From a checkpoint of a small mixture-of-experts model trained on Wikipedia: 10 layers.
Below are experts of layer 2 (counted from 0) of a mixture-of-experts language model. Rows are named router (the router's row for the expert) and show model dimensions 0-63. Each number is 200 + 40 x the weight over its row's rms, rounded and kept within 0 to 999.
After each expert's rows: "comes after" lists some tokens at least twice as common just before its tokens as in all text; "comes before" lists some tokens at least twice as common just after its tokens as in all text. This comes from a sample of Wikipedia text that the model never trained on. Tokens count by the router's weight.

# expert 56
router,173,137,215,167,143,180,177,136,161,239,185,256,157,211,201,182,224,228,176,231,164,196,156,240,188,231,207,193,156,233,142,152,139,227,115,228,134,256,233,159,276,169,189,244,173,235,268,239,154,244,193,185,230,180,227,264,178,263,237,188,278,221,239,179
comes after: " March", " ", " May", " April", " January", " September"
comes before: "1", "2", "0", "9", "3", "8"

# expert 171
router,222,190,191,224,187,208,233,248,189,260,235,201,153,225,191,169,101,184,157,214,215,232,136,249,150,166,221,254,236,221,209,142,149,160,115,205,191,203,155,174,215,181,178,261,163,265,207,169,196,205,189,183,179,135,160,192,307,182,201,291,243,195,145,164
comes after: "1", " ", "2", "3", "4", "5"
comes before: "0", ",", " |", "–", ".", "8"

# expert 39
router,237,297,146,173,271,167,193,199,111,137,182,222,202,301,274,198,234,117,176,198,169,262,218,244,123,140,180,148,227,182,107,189,255,192,184,158,245,234,264,201,173,250,156,184,215,214,173,192,172,213,246,166,145,242,226,204,167,136,150,189,146,239,200,183
comes after: " |", "2", "3", "4", "1", "."
comes before: "|", " |", "1", " The", " It", "%"

# expert 16
router,214,264,191,181,89,230,150,212,182,157,277,158,207,151,200,254,189,210,144,197,176,204,242,182,231,184,224,163,207,223,168,179,226,124,226,165,257,208,227,143,195,103,190,165,220,161,164,187,154,191,185,202,144,138,142,315,202,139,178,163,203,244,126,227
comes after: " |", "==", "|", " Votes", ":", ";"
comes before: " |", ":", "---|---|---|---|", "==", " ==", ";"

# expert 31
router,226,182,135,213,242,172,154,258,112,123,191,134,153,219,253,242,206,165,261,199,211,199,213,176,213,151,161,221,227,170,148,225,243,173,180,156,239,273,198,165,196,161,185,237,206,199,176,190,148,263,237,239,179,219,233,285,175,154,174,238,230,246,154,211
comes after: "3", "5", "7", "4", "6", "8"
comes before: "N", "W", "E", "5", "4", "3"

# expert 119
router,231,175,170,206,260,259,153,198,253,219,155,145,179,153,157,206,205,178,187,144,203,177,256,191,100,224,208,227,215,189,208,216,216,184,264,224,134,223,208,264,283,256,144,180,166,189,207,138,202,156,177,151,257,185,202,248,179,174,218,160,154,121,284,246
comes after: "ed", " to", "s", " due", " led", "ing"
comes before: " the", " a", " be", " his", " an", " her"

# expert 49
router,196,144,173,242,170,208,142,163,144,187,222,161,245,181,216,163,177,193,216,140,247,233,160,166,221,183,181,200,181,131,211,181,290,257,274,140,269,210,243,244,217,138,190,215,242,258,200,221,220,161,202,207,200,213,143,212,253,195,133,243,225,179,191,151
comes after: "0", "2", "3", "4", "5", "6"
comes before: " |", "\n", " (", ")", "^{", ";"

# expert 159
router,239,270,259,164,196,255,168,221,205,176,162,179,186,129,205,199,248,249,210,204,211,247,253,137,212,112,138,179,233,248,176,240,171,157,118,135,199,254,230,159,169,132,183,233,186,222,131,257,148,223,154,170,178,228,216,138,208,196,177,255,218,227,153,190
comes after: "3", "0", "4", "5", "2", "1"
comes before: "s", "1", "2", "N", "W", "A"

# expert 48
router,217,226,214,261,214,232,164,149,169,273,205,231,215,187,232,149,249,148,190,135,188,204,161,135,203,145,167,247,209,216,170,268,237,279,176,162,254,165,234,160,249,272,110,286,188,179,201,129,239,250,163,236,185,182,237,244,147,215,173,205,205,219,111,158
comes after: ")", " Title", "5", "4", "3", "6"
comes before: " ", "\n", " \"", " Title", " Succeed", " Team"

# expert 3
router,237,295,142,177,269,179,205,223,106,133,181,232,192,294,273,206,228,119,158,197,162,249,219,225,121,133,177,140,242,178,105,186,256,207,175,153,230,222,260,203,185,243,143,177,245,215,178,195,176,226,230,172,156,240,217,191,181,134,162,190,153,249,198,199
comes after: "4", "1", "3", "\n", "8", "2"
comes before: " |", "9", "–", "8", "'", " was"

# expert 82
router,194,191,149,205,170,285,151,207,209,187,169,157,238,162,180,188,204,218,192,182,146,179,216,189,126,221,221,159,187,156,194,283,242,212,147,118,243,177,192,258,204,182,193,287,178,298,226,248,245,177,228,148,190,167,172,185,164,156,158,206,164,166,176,274
comes after: "-", " of", " in", ",", "==", " and"
comes before: "s", " of", ":", ",", " and", " in"

# expert 142
router,218,177,224,101,173,151,346,227,241,240,143,169,165,256,194,211,151,239,229,130,199,134,277,155,188,231,175,109,271,152,199,202,168,216,230,162,214,239,227,205,176,189,261,209,181,232,223,175,171,180,187,163,173,175,210,171,144,183,154,140,227,179,204,274
comes after: " was", " is", " were", " be", " are", " been"
comes before: " by", " in", " to", " on", " as", " for"

# expert 0
router,219,115,264,181,171,224,192,263,151,138,224,235,160,171,232,225,150,217,183,149,188,154,223,218,218,146,127,282,172,244,217,232,169,246,202,227,238,231,214,183,305,195,260,256,232,199,306,204,246,209,204,215,272,216,235,182,213,151,167,243,215,200,181,131
comes after: "0", "9", "8", "–", "2", "−"
comes before: "5", "6", "4", "3", "0", "7"

# expert 125
router,206,186,225,135,143,136,240,199,160,168,155,158,264,220,252,139,230,185,180,177,223,207,267,254,213,243,241,244,110,234,199,166,258,166,273,185,211,173,236,219,243,162,211,226,257,235,164,236,266,216,211,228,185,251,168,184,293,199,264,258,144,213,255,226
comes after: " |", ";", " /", " ft", "aged", "}"
comes before: "1", "2", "0", "3", " |", "4"

# expert 51
router,238,288,144,182,284,172,195,229,102,134,178,238,214,278,265,202,220,113,186,196,172,252,226,256,121,138,170,152,226,191,125,184,268,214,190,156,220,204,262,192,194,242,154,194,223,215,182,178,171,219,245,174,152,238,220,187,177,144,125,182,173,243,201,183
comes after: ".", ")", " it", " It", " which", " and"
comes before: " the", " ", " a", " not", " also", " an"

# expert 25
router,173,186,193,206,195,187,161,218,178,243,235,113,163,218,207,278,191,171,218,205,240,227,169,164,229,126,214,233,264,208,178,148,163,220,218,267,163,208,126,156,138,215,227,236,203,207,199,227,178,153,247,196,161,246,256,258,279,230,93,248,159,211,155,208
comes after: "2", "1", "–", " World", " Ha", " (#"
comes before: "1", "0", "2", "9", "8", "7"

# expert 53
router,252,177,133,248,175,231,169,153,258,110,196,243,211,198,198,185,216,156,172,169,274,263,187,248,166,216,134,203,171,213,193,178,225,229,218,208,271,243,181,189,194,193,191,171,195,215,152,228,152,171,189,233,156,305,205,157,208,145,203,210,266,218,189,189
comes after: "2", "3", "4", "5", "6", "7"
comes before: "\n", " |", " and", " is", " was", " –"

# expert 37
router,236,283,147,182,264,172,194,212,88,150,179,219,203,273,275,204,233,115,178,195,162,248,224,241,105,151,172,153,237,187,109,177,267,204,194,155,248,228,265,200,186,251,158,176,216,229,176,175,170,237,249,177,166,254,214,214,175,136,153,181,141,231,204,199
comes after: " |", "s", ".", ",", "\"", ")"
comes before: "1", "2", "3", "4", " was", "6"

# expert 73
router,222,208,120,199,248,248,177,251,188,176,162,152,199,235,232,248,203,181,181,204,197,208,186,254,232,100,216,172,224,173,167,222,267,172,174,186,194,231,262,145,247,235,205,169,302,197,168,169,169,183,115,279,157,212,217,224,199,185,145,229,143,223,221,202
comes after: "-", "W", "ed", "1", "2", "E"
comes before: " the", ":", " /", " a", " his", "ed"

# expert 180
router,103,219,222,167,201,199,159,159,229,154,171,198,256,153,142,172,193,190,207,260,180,271,240,135,212,196,214,176,187,168,235,183,222,164,166,163,229,226,229,176,252,212,297,200,177,122,186,258,245,174,158,183,251,137,256,142,280,213,272,182,208,179,261,226
comes after: "6", "7", "5", "3", "0", "4"
comes before: "1", "2", "6", "3", "4", "0"

# expert 63
router,143,197,191,208,214,248,149,133,205,208,199,235,172,184,131,155,234,170,176,206,165,204,139,245,181,110,120,252,228,157,166,222,263,125,253,188,219,140,120,159,225,149,214,196,145,225,179,255,257,152,188,211,148,238,217,183,210,143,255,221,188,226,249,170
comes after: " ", "\n", " medal", "5", "3", ";"
comes before: " ", ";", " Double", " \"", " first", " second"

# expert 50
router,200,269,196,156,173,188,243,198,240,235,139,193,252,228,115,147,216,188,226,194,171,148,209,179,190,243,245,231,207,187,242,204,199,272,182,191,170,131,230,154,164,247,161,230,218,171,285,181,202,237,175,167,246,254,227,130,288,195,252,211,209,127,159,251
comes after: " the", " and", " a", " to", " auto", " in"
comes before: "1", "2", "e", "al", "st", "source"

# expert 136
router,180,199,198,144,180,130,266,199,164,227,237,134,175,198,145,165,170,180,224,210,224,196,183,230,156,214,190,178,294,185,249,165,231,150,173,129,235,206,234,192,194,148,123,260,210,267,230,221,204,202,218,298,230,157,189,172,230,210,181,215,140,170,168,298
comes after: " ", "^{", " |", " (", " ft", "."
comes before: "0", "1", "3", "2", "5", "4"

# expert 92
router,224,101,181,220,238,212,191,166,146,247,136,189,150,108,194,200,142,221,204,147,199,194,187,168,159,132,241,198,247,230,189,230,136,176,208,201,224,186,240,153,231,223,196,155,204,218,187,155,211,219,199,274,184,271,247,190,161,205,161,147,171,159,198,191
comes after: "\n", "ed", " Died", " Released", " Born", " date"
comes before: " ", " the", " October", " June", " January", " May"

# expert 11
router,219,135,182,218,190,212,178,234,158,160,184,147,224,199,200,146,163,160,230,316,244,191,193,197,171,161,182,186,188,224,174,117,304,222,166,216,209,191,190,144,263,196,189,125,237,180,211,206,199,151,264,152,159,166,178,196,184,218,173,176,189,265,160,185
comes after: " the", " The", "The", " his", " a", " National"
comes before: " of", "s", " was", ".", "'", " is"

# expert 167
router,198,176,214,172,203,238,160,166,160,264,192,145,180,128,229,172,235,203,207,231,160,190,170,191,182,153,202,146,234,190,160,116,93,164,149,206,220,258,190,201,225,244,157,281,160,193,278,199,184,161,186,160,242,189,189,165,163,168,227,190,197,116,248,243
comes after: " in", " ", " In", "In", " de", " September"
comes before: "1", "0", "9", "2", "8", "N"

# expert 4
router,183,177,194,204,191,261,251,133,159,182,243,224,181,198,150,155,188,195,173,144,178,186,254,259,228,165,182,210,176,228,185,265,136,240,222,183,236,253,249,199,218,232,219,256,226,140,202,219,254,212,240,278,209,254,176,140,231,157,225,217,213,171,258,247
comes after: "9", "0", "1", "8", "2", "7"
comes before: ",", ")", "–", ".", " |", "),"

# expert 172
router,178,190,222,240,249,184,164,126,190,129,194,196,175,158,215,155,185,221,170,170,265,146,200,187,184,190,205,173,200,178,209,236,173,214,174,171,276,190,250,132,234,217,242,180,146,174,126,175,209,251,191,269,194,292,263,198,174,171,177,205,214,210,249,258
comes after: "\n", " name", " Born", " by", "ed", " Genus"
comes before: " ", " A", " List", " \"", ":", " S"

# expert 110
router,258,227,146,227,253,246,217,272,188,184,221,180,165,164,243,162,205,249,169,168,181,194,168,228,123,181,203,204,231,160,174,236,203,148,147,148,144,125,204,229,180,220,222,203,173,192,230,270,135,194,244,251,271,161,211,170,190,191,156,172,161,109,209,180
comes after: "s", " one", " part", " end", " number", " rest"
comes before: " the", " his", " a", " these", " its", " them"

# expert 116
router,227,201,221,242,130,238,210,156,165,229,230,223,218,211,187,172,270,185,144,282,148,241,235,161,220,210,179,182,180,186,165,188,232,219,207,203,165,194,262,277,195,127,252,199,211,271,275,238,297,230,231,161,191,210,199,166,172,220,168,188,246,188,228,196
comes after: ".", ",", " where", " that", " when", " and"
comes before: " was", " is", " had", " has", " also", " played"